config = dict(
    d_shared_expert=0,
    router_score='softmax',
    normalize_top_k=False,
    balance_bias=False,
    init_std_router=0.0325,
    vocab_size=1024,
    norm='rmsnorm',
    norm_eps=1e-05,
    optimizer='soap_variant',
    lr=0.00514,
    beta1=0.95,
    grad_clip=1.0,
    steps=6267,
)
Below are experts of layer 7 (counted from 0) of a mixture-of-experts language model. Rows are named gate (a neuron's input weights, with its number), up (a neuron's input weights, with its number) and show model dimensions 0-159. Each number is 500 + 50 x the weight over its row's rms, rounded and kept within 0 to 999. Numbers have three digits each.
Before each expert's rows: a language model's description of what the expert responds to. This comes from a sample of Wikipedia text that the model never trained on.

# expert 12
It responds to: List dashes and quotes
gate1:537663483473526553476473482501508474506423500479456618490523448512433468461574518465378531520516420539492544460458537438516506508440432561475554388414510589461589534550475484503488486429449478590422486519474529385514528575476503508371576506499587513499479479537375549467497480493567470423501502414589408532529527586459508423476494587453554413508419509505485504529541488520505467489486570563479493483531508445519472488527489508513544500566520497526553539554487503535473446578547579
up1:486452514509467582436528465464448577473592544473502403448474595447514519476515457506566500471466518535455473564496565525510408483561540472444492537538544439436373433530488485625537504461595483439616541522524505580467542446487502547562472552462480534589565560492598523411496506469440522593517581515495571451450483491579465513393556479504500558510553508506472488563437506472550499499518498408516408458429446515486558424477521492509504522519430507463440431554556503502468508480358475
gate2:506482503473463545475341558485563529465440589587456526517478535513534509500488487552559535515594540526611481544537517441518449454586528484552450456432567533451509577474371489527410556555501553474494500474473439500435503578492449507496452547490498498417521466517584354573513523563499492534442485521518517511500473493491499501521607479553414476467455378524552534538493520487568514526464492520528501486483548507506391499441425330489445563539498506419557490457479547479519478529424568
up2:464538455475495445408448580459569523515490573502493536574430530544519455551532528548493508502519598458440518596420568509519439526556537555446519472426515595504446515521527424520496524542574437433504490496519492522402478563442512486496554502554479480514420523522450389538541431567509567449476443477418479579517460482438591489549503414526490491575529522503441476542591555524415573510574520584400584488465546468516480518498547510436439482403523464453405480412446436526502444591508507
gate3:531575491571500500468468516454530450478509463474401456519499511488422420566529497531482451474543523493544586479464453527514500549490470544524482493594581533538516564462495515383492516514486613453344508399425551524465457571483528460456455425452483508517509437523458519588444562490517487578482457472535519471481452481414444527399490531559581562461449582584515584495425474536489435462424571558481560603522525536575554590417458375516534520457536465501457519551508484503508494572507488
up3:456354503367518503503493484514476556539525502462623560503489426475590552434471517521461551513476567505448389555578534497528551452458504527564509471437463486464533472457530527522568511471493432556628490559526477501574533460506419525450533551508568492484502524430513498487653410571506509447477536519452525529474534535520529493539531526512375462527546436442512421476542489531431556519549444435515475515427515536451428434581491549486495507420471537515624443393487493521493545489471459
gate4:555466547485568401517476511435528594416525428599584476507469396543545490492464502496424486458557346499462460533451545513615494418498489541446528523503550493453545551516499507519558495487433490573492468440409569538500476515511458518491493368470452516466516479429550447463455502403487560541527491549511529529475519500541538502424458564537529502507474536507505542435517621509529474539535524498475451529461541488551455522355512511513447476586498565493441542569490435435449495635563584
up4:534493457427494501585444509457379447493500510544515408537530529497551508539436514429446539500475549558422454406475493467469478455418598529627565571483466422457624557543531512426511562433514434448461510461560547497418546497539516544546419510524510537437457442398539473576561482421460578499497462559472575519442515420581539481503585488570552514562548519535430478531551478514530464499482485477548487549449523490510500572521568480532436488514556557556439469495540440424491470536445412

# expert 23
It responds to: Commas and conjunctions
gate1:529504556458466516526401602445464576479501486483452505541516503530560490495556479467447541591525462535418499423464475527523566475524516504496451351496403505600474480491477516417541451443506531545460407538494474426500555508483550461469504522524502585454499566544571500546504441490526514467555483440503535525484483535581574587477545506549498469471431503452496564504438454513513494484493600541418524531505504516489444656418406456519479473502470447526626533431490482451428584438464651
up1:462505457504466477506487401477469382512428506564470496449532558472560454518441471590488527465533458442519552484485453550539482480510521463505609523558605510496541467456459398558507566554513509477512536512478520579423479470534471498474488474451567509554521539488414535376552496524533467591569554571462473496511503431444487357518510521467628505545547546509491478464504608530559451441503503442517487476517581556529519337537563471467441521626549479470425475538474459475518464554418486
gate2:490519411555456419538503471480451464457574435520404506522427577429511441488554498470661517471429536473527440539495537556578524473571570488454406490596539519582443498553516493478541521443465422538398451542552507510470503526422569484481633507534525533612515558469552443457443489533567491507451521491560456467542498489425476442485426461513522546471544552505495509459562476393452510544448479519524458474540501553613435515522542440446541526516534466470519449440489529433599556427504512
up2:540455451508415508488574519514486519498415348452529461518506514416464596483520586607553503509499552504437406448490510484489406535541519513545441549631476506490548565533458463560602467473515433442489482500518538512431565550488536502484466540457446478496513515476503499602555551457566530577449494498507483517561536480549483462491479446519428481459628520560496459508564508499455468595479478541437437473550467461513403456571518362495547437555426518570516499490365487468499551520486536
gate3:448470531475533492535439493511416545503480544573518436414483530572487515511509536536456430434511533514519458424502497508433466522500449466546348484457566465491510432528570493505461465520460611572401432613457555577500427381461539534485456447479505473505492543581501485555581519533401480500578520535511510634455491528513561468530428569433542399505535522519479523495541491589526468443499535557572535498557466537453456540472541479548460481599605442498434413466461471556533460459509529
up3:464486536472505472492520537499416591547527561565516435413518458555550520475500462476492550467499517475573501508434453504461510535418480514468554519541480430502548524517565482457461503549433602524473538585456534389487509500416477507512478453460458551645590543477481425453616530433416543501483527429501465528491456492504426539488552472544447452620574497464495409376522552601485498554498442479388556443527472600463515464566501463584518540504462483558547482465596527480494492517463412
gate4:494617499417469482425549521530469550521508473463557392498491551531497518442447477529548538455455445528429516542581504554421470510516403502492505428498519523460499530417520630535455438564488482482548412451496485542638472444466438550511514469476528552500424458438483418507429425448508503513501563500593473529487508503446471564504516474422556556497500558554458531407524521446504520420511439499405544459536542486521571545579563409627547507476552488489612546452513480591476528505568488
up4:532493575532463512505539540453543511445556494481551577456631473510443527453468451520474537505509558448520474532491473514537463533421502567492504420459470467514487434520491478533494566488537548523499532457592492439487560531614524500488532524489490539513634545478456543620588453412518499472467474514440446492508466522540498510514383451627419504589501483420477491412485477618470457456470517519509531575439575521380444472502471524454530529534442489500489491618381490423540381494451471

# expert 18
It responds to: Colons, slashes, units
gate9:542518542454543640449575533446427470542534468421480508535538509531520547561494468484526557444640495505552599441474506480511440458442568510465517441476384572520642546494466478468459489473519496606475474538548503459471443438567574433472498513524507495482553484460496566499463552452475535397521445562481474407501556561439495529436497425502450504515473469473557596529416463508499516489491582482420532501484507486468580584508509472521473577536452417506504488509479578513454470535339469
up9:458607469553477521500489498477539498506506413493504450603422591490581530341486547491481480513556523451521599470415561492576487553507416463505507550473502382416418493487481511483564448522513491515485430538561466521561517414463519570482537438519577510513551478534423459532519484476474570442592518553558500439567491537470458456521591591526465498487519495518502417645572454406526506436471453600501483482538443475415479503497513539450487467565512479541519472533508448436462568519426477
gate10:470540489518542499447522473563458538483528558504535365535487522490456484527523433477594610603451418592557462521503417497450466469477541483580429487494566516450467423457417446520461469542449505539484573499469526526544477480503511444433553510525522489507487499377504578510442372438468502486533528499462529454519476431556479564382581602448534380569540498521530478454567520456473543487479494558511510502472569474473574463456528476611556493494495569490519470505484621447477468503625503
up10:456554471494499491442510633540447492620573554483513461553532559556526336557386449461457512503484506568426519567480477493471616499462537521530477526497578469565502516461440524493498534573527536468595514483533487458442486521442445456477532500458469466545573556481499473476625508548473473483523464477552512466478533469557526386510507501602447504472487450437417605482470496477408530498522439441484444540475546417496507471456487488554594582529482504599511429397502429557457506463522491
gate11:540497429559561502448476388539480472495473482503466482541520437526557560470474502407557464555563462496574485466532533526555471555600504469401577539469504463564449548421503543434419490464432483557558462504431521505545476461525509536401544529553490475492555569468509446530533543463479442591529493539518553374490563505454493499495487522564513529606455427449454478546546477532400473497522542526434467399566498483477619535437511414510469580510435395537479516596425539593509440505555458
up11:512483456508535452596510438487529466511554448490476436481552467486581414527587506413490461559414546547492467534464485462524541498571481448495468445531554523429490481416537473489543496493445521491560549355489531558518436426585526415556498463534460409567471522425480431458400536508478598511517459597419585592522465526504535537467493477553566593516535487399567559505452531409459508479503417491485569444566494464571525570580547533533413503438518563475487473497516502582475551472461504
gate12:547533489509517521587494461500418389559547474460522536568497544475499523566595397497444533468536504588499416573486494506427538500442525454510465513499537438541490484554438475491519484498500487540386589469526432505452546491464492550492513426536510420557481621434537499534529519468498597469479427526536435589470525502494575500400516483435475456474467455528444456606585415528504471512509481494538449553410542444452549563484581400474525431583558577486503520421531537557493485378556497
up12:486547593517463496514487552533442407597563470466492546572453479514505517574560377492506489473494582481517460554542430501493537535513490565517483502548497498605558479532490430504427433540471365466438489531499538515507552565476464544433512420546483479441495546509541498486567529445518515530488422522526513489478474461536466464403477434503514436546501485538504453525553471526430375486443496443575495610475529466391493498488591436483584402510504539337521553582483558558505521494609504

# expert 4
It responds to: Accented non-English letters
gate1:493548443510432584515453387541523504535505400345569556478508572439437536550581495514488458486494581504473544497470556491500464581458435459515518501391469435510403441536523449496541418412593534551519527510503546493506566463467560512575608431504527506542510460548550468537524501474502555499521553493456471528500421446407508467506484494473526504504449575455467485484538426503518595506465492488464487540535444489463547442425524440552545588486583502511535445429585456512526647510545413
up1:541592471523571547489496425462488492515517632474509527501526531562534483473571604550563494337547498501432537528502444485476507511482549486403496547518477397572528428561519510470436502526499564558470498473524516439563397416557458527383554531454554511454462559463430556500472434570558479518504408471503460532539578507479526611486505476550462422416471565462431464605549516559494608438512539482452492496468545442476506492547482482457520549445493484432473500564453407489537461503470481
gate2:530525520513540517451467537445500527447457436509567502529584411457479571461508550540451445535590477564509491386539487501527548526404455582546514493479557427458466444479463459538588428554478505562507458532523485520487480467529495433528591576437539481512458442442475483591564565553506464423501525459526551424608543470384516571513427433599560436492548394522444502475442478487521606515542499553492547522528528390419489479437547539457482394525514450491501506518566407482514528512569523
up2:432454496500476530482453600421515411527527456401502518500491471507533602444504376498454415515520441510497473477452581513433511586508504507494538529555504525449488474528493438551504435585511516517500464439504457485407531474519394506528526541535531531489444546465475463536454546530478457546430546435472473574553565506397539365493490553518506528449603523459498537504529531553437531464426534443510566524601558456507475511376480534517569504431580405468598483498513575521585567522569578
gate3:528476593553558559490523442565498533488458513474534507446578419532501532436473624549530393418562476501490425502535509506508507474474499480505477461465507499525489541453479481425532590509455432533471374533587528490406455479548505481469466598566454448462577517475569476544588471495609481560523493388604543543444445568435471527477507495437565508530552491455595518470493458490537494529452467526487513427541562432473558471378442574454544481451603507480442529475527432541495420459516546
up3:502512510544469523492494504455660412565517485558542533518398449491549423407567499526493509478464472520532605418439632498545502453502452441457493514477568514519550462513504485465442507516528562578402515489451607527497563525452524497512513412476587474439457478544451494494442448568487554425445500536408565586455484540512556527425572529507526492494454477478471404453474451586474556441462519564559479564508505491470486430644533450437523509434499576525570436480464502461538459493536500
gate4:452454457468448558584432411457513535450542618483554467502574478441471511512505474531494438630582492497523538478543576623511588563519489522474457461515477491487505492498466530364523452546518466495490472529505507401501487483474503585497428475491463565500486486487481453458421567517499530524547433538516537536516431525495472516527520503500633444484550534526488547667481481570396383545520444503412388509506412439434485481554453477520481434555534465581511514473563498477557451540498514
up4:494538495548545583474472523498535530423514441505457561445553519538485535453434562502546407578482462578439373544576490541541501449487590450493576477427549553481524508533521507566467504554609492509504425514452439409458519459535512442456479412536529472417549548542613489472501582555441475506547462548503498462463419485506465445433560536440512469597487463404514482485427544432478460554469445584546457539548514546475568515462409460551503462416442479480494585522572439515544572488455577

# expert 15
It responds to: Word-final "a" pieces
gate0:496506477507473481453535507477496494515539523557600508589506420460507534545463440532454520417440561419439369552566579541532523508565404560470483446475582481548463484510529519551518462450544495495598526534510508457463474458554461554462566511528478448453483495545574494409568507525558613446493485484517472552490506492398520551495493490529489362554576455446570515538529529480539420521476411431417529512442527525480509487493459593509400363569466499493528571466468452563462471498469621
up0:506489537387517498510514495529544462429533459441450461450480515629468458519574518429378513504447464410509578488503582483443527467421500483499489519454480482499531480471556562503470467529422561438449495542522425539519512568445578521582446513530461608506522459568501516475465578486461496587522545531487532432539538437519513483445530510515548503482476522517409445521591501492428535471622540500507426589536458421516437479415534465583527672508432530495527545469448473503537594451531424
gate1:493489468539458552468490529452448465456548600573517425461590515518564529458534442507475505569555616502543462489544475483468490412517575474522452481516497491432490507525509484579446410382489566592530474517556506543455457508486467487448477416436524487499470508493460483508516468372422537492491465424528489527542466444524599537513458466475606495581525505332522531595478433484519521546531588536503566551391504422452573489538488576505513474424457525499464521466529645500523528536507445
up1:563437496543513489563530519576550522387453611391448490453537457588428455523495532528505460435532485549446378495526501503493534531411482491434537510515481488450536559556548452507507603479518469546498461432464578466497475534484569485504432495541444433525523434485517557446489553539482495481527521450501518446475456519443398406555583473521531476450546504579507538507544546483524484534422533510520444472489458533459428424627527458522492537598509448478510452414563571489650408573539548
gate2:434389497481504485421571440534444487545489440557540483503524499386498478433453494477566476511555479490546471472397610548500535557606466544457479574556491558566506533534466506441472478482572541554551595500459670614468468463458458540558480459513449510566546509485535512548487575474532476473540502414475455454488448536535518518472501471529558409462515431589520406565453526555511513545377485503496551482436542409499545539443506517481378540508532441488428487496492469552472522499436526
up2:533567524532482528536630520535479440543474404459513532455527533560409654497457556477423475587457470478500505545445540485501508559564438552462441525443433572600410485455439523412464424515534533505466528505543508498477434501491486436559509553554450517500528403506511551552475601526593496478508400453466420530434552536562482539470442396513577483499465518537554447604533463582512474506492513507479535484514559496414524454509476520499517531446535507449537420482482518515517341456490527
gate3:473520493497538432529513530439518514497481565501507466439550420459472420448517597486476545450533459454531503444452476508521526555503502541496503491542491510519520417441595474588502464473553522532554426481527552515471454407420536421371504552618523503565531566489631616524524474522422436464569502488526590442453535552452466505510571459555562469527531493508514449496451521582519506420472516490531463483513480582414427559436485410547503501523430435621431467520618429444469515485553489
up3:439506570515450398508522537546540465572502401358495516482497472384496441542532527463455462602522431457497471570430484532491470583529542458588454510478542496533514489545559494497538500541399520527536532458544450531520521467455520487525555525545553460552464537559571529513517427509545534487433549545452574475464571487445618569480457403538404489453545531449446540476525518539409416507571443519471402494453516548475501550521504389545543424545477524441517521485615434444473500541553440

# expert 14
It responds to: Word-initial M and others
gate1:485391586488510463463498539382467541550497455539489470562493485518473447503549571527532513460505441464532505582533580491552501508574548503541429489514479503471565512547535466483588447466615521521434550462470560499447531525574449524503523479561440414541449485506550535467521528498522523491517379538478518411485489534476401547546477512473679495528358460500474446502518474464510591523552456453433474520427521493447454536578385510483522486516435473473364518566513457541486437595538541
up1:527539470482455431519550519625548421543478497545539439565426460439445463467523561481499552517470500520479506492481572497495503475614528457580514481537455561503560477512543587528462551429416479566519542472605495508460507510584454503554520445523458444460465553438453487504525481389454555448458451464481445468572396553563494567538497548485563513475538444396443587431474529510558496520476418537488536435454460489560433484634523395465529561504498576448455447567477581507437476578467475
gate2:421480494518459485471441419552469449449530568565550411521499527478511439559439460506551545484521406574470527492495475534499513528510489532449454518359483497561476534474552455417398453494578540592405507542556504548551526523405514492493461544602523461594529492500435489447556567558456491438502499496498594504593482493526500554530563491586473492540468526508582503551569507478524531538511456544483469525575469479445511477446509376437473519550539358504376504423473599549519432477466521
up2:538494416443529520411487503433459521515563484527458521389492591487480446536359422454496545545510397529468552489505622505515526476551591501446440530401502512411430598466564520520423468520499511547536484526481526436516544544512506489501432494563575493512570535558497493509503574504478487522542543479546528564549487482517480522476564471489462466464572498520506563538522496459478466531434525470527457444579581389404543505495454423513470504501565441657444407538431544551411501565468466
gate3:530533450484435522558424526464572480465496501478389429426425497459591497519523430568490566579516394589576463575499525508414571500529527516546527569444564473492373514449512452421465428486517542415479529524502659476484542475456478557514557459518480503507522447565449424563513487541519466506596501592518563546543534439528484510540501533518512483402476432431488598562495521540522476505513529503545420500612535482440483461498461376464449572514458509432480498466543507527482511441496505
up3:442463500555492529440579539525487598459357523500460531465442510509456532432380534479502453422497617370442496533549436508507528502566542520503500535471538620448490403525392474493473528517557515527582467559519526558547485533482519546483559483482450498524528440482452556487463477481591536480461448462577486550441522424559418477469593555572506431517452526557532484491495488458560500610397559481513571529455435531529413569474529568488493505490422518550538486477402438496500550497482501
gate4:491531511602480509456497586392459452512473555441563373542470565439374401471550520482512430548546434503548510454496409608549535541459432504537434544504501527528428569575457451469444459443457435464421499504549560507518435534453544463464481533533603503589594520536577550452443497478445437416521615421446480472527482531470512459461513480537563574492560527511561455515511509554486541450574478529548517523490571408446495526461532537497496485515406473503554517567480539485542501485539470
up4:393512440481379536444514487543485528430516519551483503508578507504525389456471503562430524584448525463514478544468458416518544475531506506566519404432547491541584507418554459485449517482434518575542509523524465596510411522469457535495558511480512565549467536557450552506422544596488474542448474445439468491459556409519469586435497459491513558489547445458584497527507428521460518483547458415492498536500489473492372528619595525471424428477507513461538546552556550546470624579537480

# expert 26
It responds to: Mid-word vowel–r pieces
gate1:454511512413498418559519509521492506584460531482462442471430537510593553482556382406462516482505452451545460460454512482448560525556557416538500501565531435447462496443596537411500582512525509506533480498494493560480477419591526450481445538466505468512549568490515427519585546466467445576536522614461514528519491569535530453453532498568553550481544490557397557562448428453503413439486500416554509530473513513492456523515510373492443494516647490539445545407479618506539529487501456
up1:497572488436430414431465579461391456522500575523434496503428449543454534616537516460506623491544453359524537540514502513516492380459529513467438577456506504417473523510528494507428482492514469556450527534437546506559486492533472485470454507548504434523572541561535374443602503566518460434537518486480522554477556574501483534553563442577568553540504481408471511526426483447595506547409492433521479612530543550522429494526508485535447502519458488493474546507552502455447572427465527
gate2:439544543470423521574484480484452479527480457505520577480454448577462436501438494413431501521427439468579518433573548459534420545453484572582495495503529459475550526560452498457520530583576571506420510466569508497498463487584582466464500571535517436512570404507557480479515519463500468451554467514507480538454493533418512463488593570497488485489449554486512448538398511413529451591449547535368562606619454573452499485494503446566474562508390476440444514487564526530471569543527464
up2:482531555558588499532486456464418461437472512516487582535539434512505447532428445485524502454473430494537543512493533442491454490533463561447457541521543495476608537485536468480444466552524561532444491443424491482479473537568429529399519577523536387518420406479507527490480541581489495520531550504480450466516541523527574572469362514513485525476535521419468540418502456488561491423483488566439552558486452528502633440527505464610552581611455501419479476459570599468472418610487529
gate3:558481494547515487460554502450531572583431563543465563433462543561503517515490538527511483416464490518566429471494414465514455551516526524562476427569463510549536553529481423483523529559448526547502507456418499540562475538507413429545581478463630492450619487515462541460512486533509368587537589514575504473474458507421437516477500527568544431404491443509590473497467472486543427517580399421421483535478472520383522568456500490588573449490454441494439456465489483543529513525566457
up3:511456569526545496516534448485476524564544576508482503430436501530521502506504539519441566521540433479518384500544411432492505504452507482542501434488539551493449462515465467481535546543438544533501551416490521460531506422543471380561515522517546544427586416505516477495488479440503558435561464404490523594567545511490424482501426496467451481458426538535592489561533418542545402633439501386461564484499465539498643555481584551523473488498582429532493425491499495462582474544580426
gate4:476510429568504517467373451432532520428494522586421522481385541541455477513490440427523468548483431502463520510439476406500512505512434536594485558492458574518455420551528541572515443543468528541532407593421504482550482410560418438542544583587458477505503511524446505553460516523398553586463493501490453507491482507547441464473556463484583566456497533481477448514435500538554525636458522505458500504581517517507542444521535373483531471480541550565544471476512540619449499501503591
up4:494358475508453471485521571583547474506492616506495385491512440455498496485593589502431482540499534592487492529525526475386578469478540557469465572613393541541475546470506553512477524371536483553519547522446459454500527450575550535570585526554563455511401483515494458511468529592526495498479511519421467479398467522622502561446413469538458539499554488521521479391514462447478507536518571439448546517423578484523525470509548537479462498410455489463503471558459510470482509481471444

# expert 19
It responds to: Table cell separators
gate0:521577462562536541505533513482552461493463526559537441475488467468464441499437483512391519456598449464536599495440442412449535449496468498473435503558465506507482535432503491417555460515505554512483492504607564518550482489516503422480473443504464436550431506449566559527502541532435495434486443551513441434524443472516518514481433617489548566410553604587450598508455538579432460453433575586569555516565447546521518492527528471499543549510515485440503510535484353507506568443415609
up0:521576434495498472491533538516553465466534479519547457566524462467458459494439489549518536462616451455628594496456449498461535513481497510416427514492485482454412554428559425488485489506535555467496542530554536444499522501492454479416504524465443508487430474455568526539471509431376475444510461549515405471535445492509501513461477585555572603444508534586435597458428467530507431467359559552539465525564538551529530565527596430520544580525541480451470557515590420468520518500424582
gate1:430506445483505589565566499499478382458437603542504409511524489503490424542520515478489379563524436549531495521421486488501544491471530600530435450506618404486508399521536432475618465477508469537467460539571535513507489556460501458477540546425494548500554433499484492517491495573477475441488570460517418431581476484479520359522493495510553510548536528393501514533558565516505450532455533438498502512544533443494502566456545536543444508598483511602475489381530574443498518558415524
up1:497524501531529504471465405522415555585473496414457574488465493531498635511570578568504569479539504479532454488531556544549440537556522417571485484534411525467483539444410493520498477522487468412522522499473466531461486498517469597533523479561539490500529497419532532522540460439397483467584410514578562490438504456516524583548446457467532436592474408589466445412474493559473436514516486504418475582454621563537478542441510419525567430463547422497573482516515397459485526460501543
gate2:442487454473516500485484566546542527550610468446540403427517367522457481584500528493498432489437516451502491565499517459591620543516516596510534551471521535509495516571512433470428414547484593586489548508469498514531550549397601451507453537460575546504487460499395455453546594479481611490411464414464451472453449527487490477427453597524532510497467470527563481487420499464515501522502454462475612475482559561502473519500442518546452492464403561513526511473497437467466600516566487
up2:402501506478520484460467466515495479480510477486589420411614494600468519549504530528486511517446535457573520604497501580469540507534489586522455503473527526466478581529365431469445402490490588574453483428492502542545579526435566534529386501479540556516497545588422431497545547510416585520454417492559448461472513503499519560468485521540599512384490527505447510496454489464547426578472516487482549538493548498480465481476428464590463521395407578468520500529475549447439580500520485
gate3:447479522496502520543534480505380619573501490466510450525522518512513530477498541531535500499560493449490494499489433552430511481503565473549500509577497462442514523431487534424392512610457449555511437569506476527492440458473595460535486497510519450566439547476503441533434527428481527618554505505547502423512564462637515580547527446412513493476498469581480480492433445555377503478531415514326545498499515424626525482481442506504535463553537604459499519530397497528526510480460535
up3:477536514538433519597459544523462506471416551491477450455537450481451487443462488511494573512453519528569525542486544486473549501562492482572515490512512488520542462493474502421468569506443523522466528521515569491596467430358524507465523506437403502552519647531557353497464419528573515527520500463599510494475453526521514516548641467454518460360489482575462477483467465455495458562538441448443540584498438492503567451496586614527500467475446634499558509512481460496533432428470487

# expert 0
It responds to: Mid-word "o" pieces
gate0:503521548543493529457463507496473498420510424522502480452545467567493531534494620377466569516533560505506506518414542492447483534489511618543577446520519459486515446481418437401531515558536504579523509564451463446534437453482533379525518483450559462501476568503531502538523507471520561504522506462475420529527606480535482468387424520421574545514498587581586481366429562483533531572475470513439464563548469495467473547555520391427487633503563464532460518519427459484447510476469506
up0:478535401507549465473510542453445486529471465482555489576489483528601496532522372557533501486452598484435473406562497567552467537423520474475492488597519415572480501513521509451461547534476434456515465460516512448430594556526532561514528440480568527416487427448474445482507547419554580608476532408480478442487544565505538488582534525511475529490509437478477561453465375514472580439528528554528510557533540551522517458489539577385479374439504498511522407490447601530486512471555541
gate1:589516595486535519411526551475437535472540404579517439509487518552433467516514386598548568520452511492509511514471436523570611480485531602476600453457567445516483597570517477414466518509505560515562453459563613457526504475509477416562483533495474572467531485511489458443470532534494514608427476530439491512449484493538537434477445446531573496405535478440525434467526569567423494449475518532480540492401469468444409526493464432482504483517450456510508464547565459487437645499499503
up1:561517443597550483502543520519469504434493469569468528493505521504427475457527469550481493479465493497525565451503398452467466484553582529521514488459541567480506444476513410450532502493550568484481461507602480468516435444466578503544536501359337489514519448610538485481509535569525520525511478499407424437509477456514532562502511523502503533506550490431539427627558423514562406527427522522490557388547471474491507465548459351526491537535467472527570531432552566471446538558613541
gate2:392578620558485658488491492524510469404524488505474492536518531484583428608485575429441599475581546519469555489475457552414496426556513479441481485396402482515489541494539462516535435516465455488454475529450553484536449534600528455468511439509564451548472452513469519470528486498550528561450499355522546542478439537439511480505536484487436467541472500494460547546447543408510483604598499519504510526468450499524495511466546481501515554533569427500576429520500472454469417620481509
up2:546490455505596431497473465501456602530485486437413565455584451444506551557423487460539440493512466456576498482518525592436479491538488529527502522498457495488478557465546513518450460478487454475530517509412535493547573533518452513561446404511595522507407478563519494422449495480514491576441479483614584523537655495494545482449455569434458574471463439552431636458548464512496511413570415443456445529577527497549503397488472466512507438509457530477575447503500466612521507533496566
gate3:512596544646406514531444508486428507521510393586400511532494562542485458430523468541465536560466493563495455548500456429500555463591532489566437444585519565526508477497575536461446484415470570532543577467399423458479526398474477439499554428533531510440576488517537518542437491527548471482483511372455479483558489458498493501520467479426536494416532568610424538466492501485517496561505513576478471425543519418566465542458466469573456481511518513481530533457575611505439521516523459
up3:466513551482486507446380523452449530605532496364562557486507564491515516435459403589504431466573516436463463534486535558452525559559575603440513438576447490492495508471524613497538522530419470534372496525451489432472498460392544518540500627607576469578522540483541490506483480523511486407511551530573573488474489478504559475533503563488485453430576440558513441497426513462533487550472479464497514463492447540471454526567471423539509531542449456510517519454468484562435439438566507